Weights of a small mixture-of-experts language model, trained from scratch on English Wikipedia.
Size: 9 layers, width 224.
Experts: 64 experts in each of 8 layers, 64 SwiGLU neurons an expert, 3 picks a token, a sigmoid router, a shared expert of 128 neurons.
Training: a variant of SOAP for the experts, 314M tokens, 9583 steps.
Below are experts of layer 6 (counted from 0) of a mixture-of-experts language model. Rows are named gate (a neuron's input weights, with its number), up (a neuron's input weights, with its number) and show model dimensions 64-95. Each number is 128 + 32 x the weight over its row's rms, rounded and kept within 0 to 255. Numbers have three digits each.
Before each expert's rows: "gets" lists some tokens that make up at least twice as much of what it gets as of all text. This comes from a sample of Wikipedia text that the model never trained on. Tokens count by the router's weight.

# expert 56
gets: " for", " in", " by", " In", "In", " For"
gate0:141120110123140115046147143076110077115118190143112115087162148186108080144069118113128092127171
up0:156136128113124089112064148075138075098077166141107059080134132123145090124107108098134121112097
gate1:109102169090122127133147106146156078170094090129083146079129178097184098130100107171118129137150
up1:190142094070128150167098112102217223101082080081112101082129132173142088194171155098109153126143
gate2:130169120164148119140128130165119061142162101138126069161093122154139082119097083103105027143151
up2:096158124107170118116123159162125082134086115152121126135116136134124115055064107110128082132168
gate3:136140122139097139032129071168119128127119103100096123053156195148132167163075165168117058140165
up3:136162136119138133176108163100101134151135116137083203150086149161145113083142078117151121098118
gate4:090132147118128131240122164077061127160135122158152128120124116203168142143141136132167169099134
up4:110208136165196070136107119110143084091185112135141129063132115136139118075103098139127100148060
gate5:153117092183138091081162150172130140111210158106142130143191116011174148139112166130212149150138
up5:160120112139126128025098122186121097081190140123155158097159126064125140166061159119136167163086
gate6:155152112119099081143083124143136097112089088124104090106122112130173132094113171110122164165151
up6:154074151071105109067158080119069104127146055075120167155122152157124127148098152163117128153089
gate7:143185195115062175106152075137111129138131170096096106131118149090100170109093139055118125161115
up7:212178128133072168122191063133122161149154148083065070144184137085100162119084168081145156131123
gate8:154152124179134093050124125123122166194188104138168115165087203133141125091124088163081186169137
up8:168138155111105103073137125113124126112102062139135133147094144159139102118082105119140187165081
gate9:129192130102132153138113126126164128143107155130123076153101180070106122074164127118166143165088
up9:130138171143123153111121156132176133177074168118126085079155092074145166085129131219177179149090
gate10:112146144111194135143178145133133119117063115106186077135072122113110125092129133178094162140111
up10:140098111108132149143098189076106108116127125096149126132069119091110105109148147166144118163105
gate11:116133141146174084102202122113136139130069141100080164072139108094120144172136137114087143119122
up11:129101104151178116089149072095125106101086154097094134074174100042100116163091148097113119152086
gate12:125124141167122100110156153084183053135067131144075130161046165152093138166114086118155080155139
up12:173134117130148155134062098160132148128136124093130125124107198162145134083057145143157155165131
gate13:053133163100142137108122130109137127148133169127124136140127108075160100140125160123125164164147
up13:127035122129106102127090147157097143164068100119105120111113097150069138138135131105100205123079

# expert 41
gets: "\n", ")", ")\n", " |\n", "\"", ".\n"
gate0:135063140080162063148098122052114169154150138120143105100120145105146112130103159163127119076093
up0:127090134093100148096167154144161185104109096128099118164088170187116134103080158137089040098122
gate1:123077099122109096154135108091104153129158095100134181125160136161124165133121126138125116150130
up1:096139181186154100090122138190129156114100111108098146091091115088103135096120097157112112110124
gate2:171108191144146113138126157122076082110082129101122131149147100123066112168140134173114137064140
up2:032124099119113164157126125150144188153119124109131149099100182122189103113124104063136142122136
gate3:145151089142075117149172101141182133110130115136130072160156156088137124103127122103122143145153
up3:105146123135103107127158119153147109152107133114170135140129187075139128102174095100165151196168
gate4:169106087106108095161108131095089107132168115109137099100094148157097111139097090068125061123086
up4:129086143126116136132068150109137071112136180076110128102159130172121097124079174157146067123130
gate5:182164115094085106121156172097123157060128124110147141116114159096149180182123154139201126038153
up5:150137136139095059160117166073127138090170119147151133130122173088151179180160089063167120075179
gate6:210152127153142114073124151135186111102105137073112142170122130127158161114102082110170162150121
up6:068091129070151158157152070135100154121153104159115104160176132168081075181131134203098108126107
gate7:113191132114108166112132111149141074094149108088137115129152112105133123124136123166097048147109
up7:142139129116085099169149138160084055044139170170098106068149132138142124140128160116130120163049
gate8:056119156168086142123176114156073128123086101166148080172082120090121068164155115066155139165102
up8:103104094135116156069037140136136155101167151148149155123178100103153115116070176096144156086087
gate9:126144117137073130177162114098208099124150090111129089152124138171128142106143082142192136109101
up9:119124214178098144140144144103181068095164072109088101182134149116165124127162134135183119126144
gate10:140125099073149086099092090101101187164123140081172124155175169144158173154122160103206134086121
up10:116079047097154097091109128183129148178149154141168171099167149145163116186070163117201128105082
gate11:064163170192146086126097128128173126088079110065166105128181093116137107026141136083104152100160
up11:160103047035101151163136094122097102131156154180099134141116174161105157233098124142163139164107
gate12:131098117119149139199144149110151110148134158148104119143129115119186079125068060151101164108104
up12:165118089102168138140118088138053156124047129081163098121118153147103109191158132117164149088089
gate13:070100095142100091123137155135119097077125039140113125112149128121076128127110105151124094146144
up13:097154116121119108132117152138139108118087108134122146079115144094100194175081123141130154145158

# expert 29
gets: ",", " and", " or", " but", "),", ";"
gate0:110153134051087159140172126077142143091152140106138181125114166137184072084105160099187124108144
up0:086132097121099153119157161083158105110165132132125149151129173105154167181102109100145093088155
gate1:125164112088118179106139084099171134054187147068120138096115109087134138140125144114130176171131
up1:062111089089158147075102070153150125070124199096129110062112103057120141113219109128096192175104
gate2:125104141141105118104111128136160116140102110150067169130129162098148158095097126114138193152051
up2:138105189076174130185106123105147026092121145134063140152146131127125086182165091081169082124170
gate3:113225134154129108122146140159170104158123113116135200142151171155112124120119070081166130160170
up3:150059141094141124136112119068078134099127136131138071152132112113135136110111167180104140069103
gate4:108153146133157128107092113147117186115177126065125096118078137124128110110128147092196131083140
up4:131128121109079130139144115072141143108099140145108164168167170153103114112152144127112125117129
gate5:130207147112072114109150124114189125064107122071115181117154140174160098133123093117126135056138
up5:127141161095100146151157137175179104048129115039128180128143101136138126124130110130105100094179
gate6:138139162137169142133121120123124055109122109083147128110136137076190132108085126130139077167132
up6:148154117105136113125148162107161108185186081167161107082130129140125202165017104147129100118164
gate7:079106187037156154115119116115152100096150101130085151128110144087133164129073166124115124094155
up7:214160063186095127128118113152177155128105143114151134103169166205121132124156125166115159162158
gate8:148086127124122105132086112098186123140104137132144074122125094179145101072130163160187117121118
up8:074115130101110173102132117136146108133159162146213066122093128172129115123116094134103151095124
gate9:116120141094111137165120124135068112057086076096109130130149158106186137135116071148114139099165
up9:175127096151138145089148111174140151121161181139132149083130135185161066167155132134122115126176
gate10:140141125118160174138128146124116152106054064095103116097137150127163048065113098140153120110107
up10:103109094054013175069106147159122168133162087130153098153108141115155145100094163135138107161126
gate11:143158085078094105185138085100141110124164127063142134162115096149165145148165121183105155160063
up11:115105124184133144102136133144102174134156097213127097097121112097091120100119144068091142086179
gate12:089186127115093170090108118075146142130126101107154112089161141135186083171115143103126188112136
up12:081104128145127106083158121081138160138185151191118081104059062136174077132140142081174132117092
gate13:180146093116054183122138040090097117136115130137106086115126143142111120127119186115171152126100
up13:135131125126145134173149208149067156135112137149139140124147110142122123151130064169085089149159

# expert 36
gets: ",", " with", " of", " by", " that", " for"
gate0:102162162105132127109125168078094074120182030110142104124160122096152114130098161132162193136160
up0:162132120133099121134102082146128134169099158129148126135130143102093158125135096116116108139188
gate1:082119130137119140140185161125127075163106144078151146127132197182143128086017101084108096110088
up1:094141129127122120154147154169143100180110127097139166148140177201139114100050115097137100087076
gate2:154150159119067119165083182131089156106194112094110130149107135124114121128107158070127119100122
up2:104175112132081129124092190097138137094148099078111148154104159116135140109105166095081081074135
gate3:164204198111128144107068138120119122137061144084165121113111105116154091127105082137159131124108
up3:124127092099099177180149161155149125180170100121050123109143140154077175109135180133167126075083
gate4:090122144125123058088123184164065209201199151159149119145154078149112120121123125112128165127158
up4:159076104091145138106182111120130117181076164046094123165107074134210180132159165129110122083186
gate5:107139143155099109099115120165094164116104138125163091087107157201078078161086130014166178106129
up5:135105148156106100095123130132088136094112114128165155111135169207087075115092135068183181130132
gate6:070119091113182179088140151159086107101092141093124161145156103109178164140077143101156118088209
up6:093131067119091140037168122132123092099121151173162136091143107107128145114085149109157097145198
gate7:114162221142082113143150119105095141101115088140122145150177121128087216118186144086142135100109
up7:123129184093135064103202138108139133134128150193137097146180129159076156156149194155086102134093
gate8:105081170167116064161126120101157137111133125207194107065141164123139118179140195182108096110127
up8:160105169102126075124102119107149190080106120174163117088128126101127128175139190209084114125127
gate9:136139113139109122174089178116086090187111104121086155154053118108175131077117154140173119089126
up9:111111122138144136114163080123164175076150139098141067096185130165096158163136053114072118154131
gate10:126179138165136090101138111063141178105135091152050124088066146128131134090116081091091120123177
up10:100139148144147058086101134154091130143057133167096137093108155087102169139074113128101114145156
gate11:119116162110119099111168117142138114161100126094124103117145154088202111102142164090155123066121
up11:111091085156183048103132104171185172144136169093143165046182104125128129139167141075114114095117
gate12:152100152111126147108105108094118080108076068153128151138109138116061154117143134133133140076092
up12:096138103143107102131162140170101154129169179104135096111138085167172139162121160132140089193121
gate13:125151061146198088073070092121197160190075158158089136118194127061121117097133157159151109100138
up13:139234073165140132056147125149145106143071164134097109075119156081100142107155094141125095135085

# expert 21
gets: " of", " by", " from", "′", " with", " about"
gate0:167139143113146079087141136173109116126168139130167096114110135121164107176079156078229190176120
up0:156137105184145119149128080128133124115123171112148079085099120120185133194130147109181142153137
gate1:138175119186118117158103176096115095137171124146159182135134156071194136082125157126187111056160
up1:138148090147141113148106191094109096126179102142176173128152136075225128090120150113182094074149
gate2:161120140096156132170134087122162082121154136123182068117078112213163140138078111126112153140164
up2:084112076141064096111090148125092162129130104096073187099145140085132098136136128134113095109085
gate3:157114174127134126144148137117081132176078085120098156164081148111161141082141096085122110080132
up3:108176137145129120140175157096096088102093121158189128152091187160165126103123131123130125060116
gate4:179119128114152108122070034052167172133130167145132116152128131064105095130118133121201130157146
up4:089116097094175121133115112131106199122132094166137179124087156137137145066112125165200143096166
gate5:090107105158149108105154094108091115141182082057137068160136156118181096090123149052159130197134
up5:137124130144083135152119177113125149103091064187144163125129068127166133115133099189095098069154
gate6:126112134171129149121106118076133060148141136111074150153081166143116157092148143097158143124170
up6:109118140153100175141108118056117115164182119120086131129109152134139146097102152127166153127165
gate7:089139078130170137143144139050135114158099128114120068040088160093100111120133114198114159172166
up7:129120147121155141087147129076100119128074139125093115115167165038089136103147122135085143120193
gate8:195173161139149135111123118126092140155103084138123136181099066138081136145090095088177132146105
up8:108039131140171063088119084172107136129117159087096138095120104127163055132101160177130148172166
gate9:102151169173094151184154131151155104094114099187139107088120161126160139155132122150150181136160
up9:137141154100081131138201174132082115192026144087092135116139163158140136127175160081179139183151
gate10:117088115090142100099221141128126043143095077117136164102108188170159081150130110105131140108106
up10:185172117139097180150052083141196209112165164146114109143140077110129141121126143133077105149138
gate11:125116153192187107139141130066106116159120138165125075134099138163132083179139131150166142124137
up11:118057108124088076160136130115160115119106145113166102088156118112109099155114103196136125044112
gate12:155100153159195169120223186136162094137145120099034126085134112175150105094108147050167116144110
up12:144124150139141093150090090098130181064160120144138161150153136119133131130131109191107125141153
gate13:126173154156087097200176164156102113116188096141139139167108139117178136141128157108155175152184
up13:131143128121087114184144140135081032114163112161189113069119075058164115095148112135117164171164

# expert 35
gets: " (", " at", " in", " \"", " on", " after"
gate0:074111098123145120148158152153112134115108086057147061127126157094141083108123097076080097101191
up0:072122146086136132092127089165104111117103119081177067098128163120123099091149098111085156125157
gate1:143117153106124104094132171189084134054167105143140107144141107154112106098108094115134109150165
up1:122129135151137103176113092132148127155134152175073154125182163135189159129104127195177114120116
gate2:127136136165100145090146216131116103094161164144148138148186172161171170116165102121134130103102
up2:142111121071141132207077114188086136158089130130089154142123167100137201087136116118146097160158
gate3:117101107137145141153149151121074212116077092087106124163138210160138100139062141109106186079130
up3:160143149152075069128166111113149091135138144119101115065184062078098157156118166140117125128129
gate4:153186203106184171143140108132179141201121122099086133108138134139114169127031065115108121134137
up4:164088101118131099116115159098099174135158118115139162180108143102137118141173083135121109177112
gate5:061140159127228169087168088129151080145197126110151153173139113119115127094145112113116128084109
up5:101071144120128104126125171144104150159152069171075114099151099159145058057136130119155130104131
gate6:115139150148130115113138127138079119079141160172094119150175108112121153205078157037127147094151
up6:123107158113171088119148124117118157077164139171111103054082239109188088095097125138135151094145
gate7:067117126168177104122131087144156131122106142120083154126112094086127155136122155053136179125114
up7:006143159097162107066137145121151158138136100099102166116146149072102110124116140063117150116119
gate8:200108079193118090148058140135162142108123107135084084109142070121178152099043092129136174109186
up8:071142162129132136137193117133107101138160119141082139156117114142060182159165113112127105134121
gate9:140124136164131114090136153122162150087123092117130129125136128134122135122115143139130158074068
up9:081073113116057098150096089168081154169119154164081047110098141147097140088123084100090086153163
gate10:149161105142087108192129086166135122085176111108111127111131175136127119060076148147105104129154
up10:158113121128131105087153120163173109073203121139131118152162121057150115057155122179103120192145
gate11:101147145142137169121104131174122129102127086108119154113115112106145147108067129126129116159147
up11:120184138158185136112161107125154139155130139123185153098166145167116127141198165185125140174104
gate12:142177084128183118048112130156116115158088101137113135184127088159120163178124122147139124131099
up12:081085201176079109109159157078122124130130138097087155093165120154174136102122097139112127138093
gate13:095165152110090091112136142124177158172173122130134189097160192137086168128085089096181114135100
up13:115154076135140172101077112113147078086092162124091156136125105122180115128149154106129151150176

# expert 13
gets: " B", " K", " S", " F", " T", " P"
gate0:152162111098154093071138104156141119144077141152145120108036172054133116126135111115149135102156
up0:181142149127082150135103162138083150053160099143114128140151138186103074138139138144087111140112
gate1:146166143114153162125143115164138124052175141127166130127078170109232094135184129171112136107118
up1:148146110064155130110113138185129091066154150126161152156057116144186118100149175121124097070176
gate2:091119170177094133118110139113146116163111110102110095149132179142175079151129114136122092061088
up2:204132084103178132173131092120140141127149098114153155102138075106074171137105154135114146177168
gate3:089154081133097119071136145093094166121189211090169110139065132128136091107099117096148132106133
up3:168132195123175147132126176151158162167158050166160102105187147173149121120136145151085159140104
gate4:153159061113129131170162097130077106163178111109100129070116121109121136120127079182120139094114
up4:124127135151137194132098139160132214138151092075141101142151150119177064163158168145103153146128
gate5:123138096207128121142145117117108105144160119163121111132153166157084154128116087152122071101060
up5:119126099168163095176130116076104132117169160137122098146141154149094138123140098147164083096137
gate6:160147144144060069058154085140135180072167146158149167089158154205136122134137091103186234134129
up6:096132155159158106065100112136093138120143127184143134112136099158177121098101143094110153111174
gate7:094096101158116149157147094139152184070160083140101072125098116073150149133104129131064148085121
up7:114119135075114147087134170050071100205113123089152129142121112134087014116160134124141098144164
gate8:098148158113099093106068156182189106170137159232088102144165172097162093038088065175131155127167
up8:096191095165099109115134127105167078159165162123155063111122137130138134128162119119125129128155
gate9:107119123146114066115167132106114110085127137110130055205081116117175163179166105171111108077141
up9:113163101124175197177162147070146096074127072139154105184093140157164101143105128150176118153135
gate10:108126127127105118140088108089120121143120144079097102138198121098144171158175095144188106148107
up10:154087178131121156154150120160092157115132141143139137177118096145134175151131117155056106088095
gate11:151046156183125140128126105102132137165138102134118108125113136081187121194188126091099110174104
up11:057181123093118120145121141088111134184138116103166210161099108196116107166118142157156147093105
gate12:106116116098141139142171096055136028145174145152183159091086143092136117157119116128110099079150
up12:138139117143137121157148117093129050211153162182183123155151140097137146143122069148156050120094
gate13:099159158107155116153092086142127161113174107177150102143070138129121121113154083150163148152127
up13:093146140139157067118147141106156091154129152061076144067105035114072135088089146138163187119135

# expert 42
gets: " in", " to", " of", " from", " In", "In"
gate0:152136134135135075065132108177102141183151161135145087102175149097140090139114129120080118101184
up0:074103162081081154204088148103175150081117089101096173138145053108130147111134075167113117153090
gate1:135130160109151134122152120106135127078143147163165204149174135105119066174105083106114082182143
up1:064150107153135102185083122130112127160128107103081116142113119175127151083153149160152123068141
gate2:129114154092116077197112091142110149112105140093138102116116211058141093161196140171126121140093
up2:095135193105122150162122155117150089151158118109229137075119217144124101108127128171126143139106
gate3:144122128150109112118116103104165124142125141036093095167073234097111127155104155151095126191149
up3:146064179087144116142130103169130109155147083089156130083171105138116150096102122120138130192134
gate4:114129132133146146187137129113035120142076162131135120171091123093112097111148089108160170148125
up4:175127115175165113098060150124190094110168110155099187089184137172150124174106193179134124079100
gate5:151072106090161132128131105127157128055133170109116127139203151105146073118109134086109134147176
up5:080135100144131182109116118114105201157071208130132135123117122116112133107087157115133142103072
gate6:109129125144149076182151086127101162133136137205140145122121146130157078157160064125198104128117
up6:126121138157119124163107150082110167143134151181175138106116145133119125136181108131154120115137
gate7:109096097108175140093184078169080078102095153091123088133129143144129142111130063104140143105134
up7:169151121155104108176081157119164190151184112185134124128113157124106180116112166159077125126144
gate8:168110163091160072086216099204129077115082149135089182151118105150079119086149135073215104099052
up8:159082149116169072078165083137093040125101140123078179138125105160101116097131140090194127128065
gate9:172107133088116124136142061122106101106091146098122150117061118166114121107176131110162112106138
up9:163151076156121078155081104112160200124117143164052179084139150141101112137130165134112107119110
gate10:095076167098227171157136102128127082133139093156186144133072077065145107133145116109134163154100
up10:153115104116013084107101142142147152152091192105082158095156182215122138085141120168150075105134
gate11:143138129026102084110130083170080129162148166111163066062148143146107104149093192108107157100157
up11:154067151102114102109083123087121161124144138076091117110112087141172129091102169150150159103155
gate12:138114120117118119148142107118097140102135106144182112193176085059076150127104157096128109117164
up12:106147106141111151096105144147126139093181099133075121134066153125165103113112074163083152144108
gate13:104115135118134127148073068137100172115153152166066087121136154107149112183056148094132102117133
up13:132047142168179147137090078123097122202114118142115124136124091120158154149104174226156187103095

# expert 6
gets: " ", "0", " such", " known", " out", " also"
gate0:113159151163175035136121132098165153074168120144111106142139080169133169097139131151109125124130
up0:157181117129135157086122106122101121192083109136172151124133156164137086127095172134160092127098
gate1:146154110145122112096117067158161067193114155155049168108163130179194174145180107146154124132056
up1:094126172064190179135129160076096094090137102103189142136094123140072126163089123111117134148170
gate2:173039216129167120162183163120131107128156171108126124224133153170199184080107155157123119129117
up2:208070200124162135140187124131137067141154172110133086193113116187174173080095155156142112113136
gate3:178158110117074070128144070125144160103143068142145112145160175125157068118131172181095113164080
up3:100102121145144156149118120145100101144130119095161140094127114135085181138088060121087097141133
gate4:117072077119097132103193126191160161136090115127137127100176126116155113129109113107111178124129
up4:155151124094106143143073110113112115099197110168101113123100154089106108131157153117173113158133
gate5:139144128185090086168207092099140055113154095116113115165110111149153094166093144077189104113081
up5:098107120143112125148158155143168047148167104122084140118155157158202119176123155079166110099088
gate6:134161111108113075131156206122108228200110123120176112098084152117138151093091129108163141144146
up6:148099122173190147126167142136093136157071128100144180212127112127146154210113239152107121176159
gate7:089105146092141104168172109142162148176106133080104162128183114215177147158104122132141158123150
up7:110173116157083154160163176117179111127170075177088109165089147106095097102180105123165146138134
gate8:144065127130161071146175178146118114168110119138096138099140206151145113139136199151112201120127
up8:063134144081130102132042148136130185162081128140145167136171073155179200176132140159120128048143
gate9:097132154160125056106127170129088141126178112130143124104106129187157126106155129179138129118156
up9:123123142162102129161138174179138178092162053103136147120115168167144139133118148164141074113130
gate10:168156162092085105144195088077111129163130117137113152189083120169205183114089146084085100130097
up10:116181089160133129146123155173135151092165150107110109037155107187118147179108127072176139061124
gate11:116138135096108110129102135061121095153048157100107188174118140157177187139151119197142164167106
up11:140112099095136132169127119095152064139110142146135142179190129101099154130132121136136144134116
gate12:151130176134134091174100088097162071120125106134109121125122173115070131128132145135140164162128
up12:125210121142100132146069146106124117128078153072106161125171197152121093155098111121073152097107
gate13:155089091086130137193094119115101131131166087192079065140135151067119140115147154130164145129190
up13:155095116096117120131113130148095104142166138182098127150117138107204144106176156098153129126154

# expert 63
gets: ".", ".\n\n", "\n\n", " |\n", "==\n", "\n"
gate0:120070108090130100192099107141068115128123160135116104174098171101131139132137116116174212095101
up0:111142168119113137117156086149141105097128137078159145095131134171172092118202151137162074148177
gate1:087169157142102024153084102162087102050119136036108070090162120124162139119143074138107101113137
up1:162138085177169197115140114157113156125081149202109150218131139094117116121139135149098139094117
gate2:101126093187182150192114127155084076147147074119068116084132143078133140178127108104125210138127
up2:120135138195187125208122132163098039139159060127099166104139114080133128137127106125107216129127
gate3:149141136097086138114133121168153111156138134132090157130139150145162116119109105118078125101140
up3:152120105159166137153126080134101165162137138155173109160090123153125117128108107113091141152137
gate4:113121157170160125134121112096132132162096136118120108155114150114124123134158146135130121112089
up4:182166134136076169133137147150148150156175119111139122156172077140131125117129105150162180125173
gate5:109144064137166102157078111164125146111104148149103117092082120146134147133130107159165083124161
up5:103124107131099140062133155163132138131148144136162165136105133136162118175132200095119111142060
gate6:104125119133107134126148103166093122144053100108137132123107128120124142098165073105114148162128
up6:080157155139101139111065086092142135092059133126113158160122126160108145135075165167120178125091
gate7:125150153123131043172152131133099126098127072101160110117102178148152147116077124176190166117096
up7:135114142133125255108121099169114107105118191160123110145184107108154070092168174049074145145135
gate8:085134187123114075117089122143156102094031151064092062153132143135131132139122135138105195172153
up8:094097149147096139077140095113093141123096142126138066145136189131172143200088116143154161140125
gate9:099146102077178031158114114113117110113080143129154107084132135169139132141129079136177144160128
up9:104144110096192054111097139182150120138052155113169139093169126165133121138085102118168106140104
gate10:139111125143180119105120162123133129118070121122122090141153104097096157104192095111185172131136
up10:115135127106150168096121134118183169036107104144153181117163162116081138125152112159136130145172
gate11:137150132149113124121162156197150125193130069120098108086145128093150142143066110112095143090099
up11:112116152105137183127118108037111146083145138144155163141121160144106118083152137120175114224171
gate12:132106127090168059152152102163136111105098160097078140108116110101114182163116120191098159099116
up12:088170154105111112152113130123088071169128092179191091137156084115086103110099179121154146136095
gate13:094154152127163118131146131132140163157145046092171109103112152113163114148209086121166182158127
up13:205113100117095170076119085137177164152139090100116154146137095123073135148094151083152127092109

# expert 33
gets: " ", "1", "2", "3", "–", ")\n"
gate0:119138089193111068129177136074132106150096136119142127177106117106134172097181114089113103184145
up0:123057144169138167122118129084111087108143160104100088147116078126129150084105130140115169163168
gate1:156116088130142117090123117047116097117073139123114158151125132138111121158123199158115132135061
up1:131141160089117146078112142175219129120128141148143120203095072139122138085090136146115149194109
gate2:141170162135082115181161085153152134096135124194061100113122158153096097138090150097134096106163
up2:147151180136083130198167093128152149110124129188079118101100178115120093128150158111128112094145
gate3:072082104111102128110139089121145104135080068163094161128129136169182161101132136126119134148121
up3:127096110160121143084076182084057134123189131095105122094175158203129100127144150190112144129101
gate4:139134166123193123077144127158126110161129126120115098123095164094116145125213133155121178185166
up4:145158181158192074105081134098162155125082178090133100133191093087162126123147119127093125143113
gate5:118121109165163067119133109104132096129159120168106122112047126108120143129132133105132163157091
up5:101103132065126136118110107108153135102157091240140156127096140202126140108124154085123099097124
gate6:190084116174126078143117148113122085141185109180095172138125130139119119126131173089156185087097
up6:159126075098132150164172103108136119136133119123083159109154156076147082137151153097153144144128
gate7:100117118134141138059175118103139150138205122162145160119113137081155116081099155065117142118162
up7:091127121122115129075096109154123085121180187135145143128173132081115127126180144106126138164149
gate8:117081127115127100122084119093133117090178116186104132135111158131139146061158097118128104111096
up8:171084122127164115129088109085153110102144127193144098134176127135112157125108091107140093145081
gate9:133134124152149116141127165108162232139143080123144111115092142126076144070162163105111127160104
up9:087188104120093143112113064125095110175103148090126105145116157029142123142141077119137117126105
gate10:118107177180090087131198099155140059121129128197124091098096124138105118124163141080126182127144
up10:100128115077120120115181113108089100131155130145149113093160119089099093087100102174155160145114
gate11:114178116088105101145215125136155093110121111124229135098120152146121100128091131110099117070131
up11:139079166106146122115152110142178138096142140131097091209147078101139115088139049110129112148108
gate12:118095103132097128083129172140109154156204164134146117127090200120145075127109128156152163134075
up12:129122118162172134137144173096188134131066106105148171097163113100072156180171129092124076125179
gate13:102155176136132053167203159107146125170120061038155119115112088129167124103146161118128112104119
up13:105124097165084180199077060151102122100127154160123118112196158126065143155118091114143145142144

# expert 8
gets: " ", "–", ".", " (", "/", "°"
gate0:128094080123152123135150157065089108097112066113122090068110111198146146111124166080172167136121
up0:158112079132089185142186183111182135099068068109107126140086143162132107115114146096148137087088
gate1:126128136142107082123152117119096102105197059130146128139120132126046120096150121180132147135161
up1:142089122144167123101086121122130126142065180117122154133140143098243107162108159104146097128119
gate2:107119119140147099150118146099088103185168162100177117063203102086177144141138171148127129105078
up2:126158132101110100142143102144130130106098158161096145199113156168124135177104133095109130107137
gate3:172146148113138076187151085069126058111147076094106157128131093093046119148111098126100061126122
up3:119102072177082106102101127144129088112091110136120115115121060120171103212128181063176198127123
gate4:074111101094128222199168111121096182103065117142125082092086149143113187102114135117102124107109
up4:109094025157184220156146122154126184137063142101134132116077171145088197079107177139138183128114
gate5:072105114071138143144110113122136173183135128109086040117055164104111151152119067166084120099165
up5:122110129152117150104163089133157154141147178172082131185064115131082091177133096058102116130122
gate6:118096180127201120127108148079185137102109057104178112108112190118115124127121094120192130128142
up6:073161171082140129099149112086121182163129091080158077098136141127105105175122153100157093106094
gate7:164110161140110116138098093145077126094104128132115136098165084122110106116123175186145148118155
up7:126165121086072079140121120134141135086089118144116125097165119153120078113171159110080130178076
gate8:154133119141123150145095086149136187096061088142157088099143085172103145081124116120122172088178
up8:118076167141178115090104199128136137183165164089124116069085172079144128119125110135130068140098
gate9:199150072152110099183113095094107123081144152177124065095113105139141096149161083092115140064214
up9:181109103136098138123120135103079167122100176086111143112094166142085139082122110163040171163166
gate10:190108068120085143167153138150106154095089132163106111144127185205103161135155092123139121134078
up10:140170154089163134109102123085133082141142116130125159119088117004095105133103145069169134112142
gate11:116138151194092131161152143147165137120148146132118111093109105119171143130142125133126175071136
up11:104121135071148099095109139107071126119116060109119124143122159158099130104053137122116109167112
gate12:173102063110097138137117141138046192083146124183108145114158154195124139105127068093111129123146
up12:167130088159099125197196142177124131125113173112117135146132156143154154154159163063101123132143
gate13:194201116162092125156246120090181081086130167150174123111119135137104181127166132117138116115138
up13:200188111121110135166237118122165068059110137178194123079100106138096183159180131122161111111124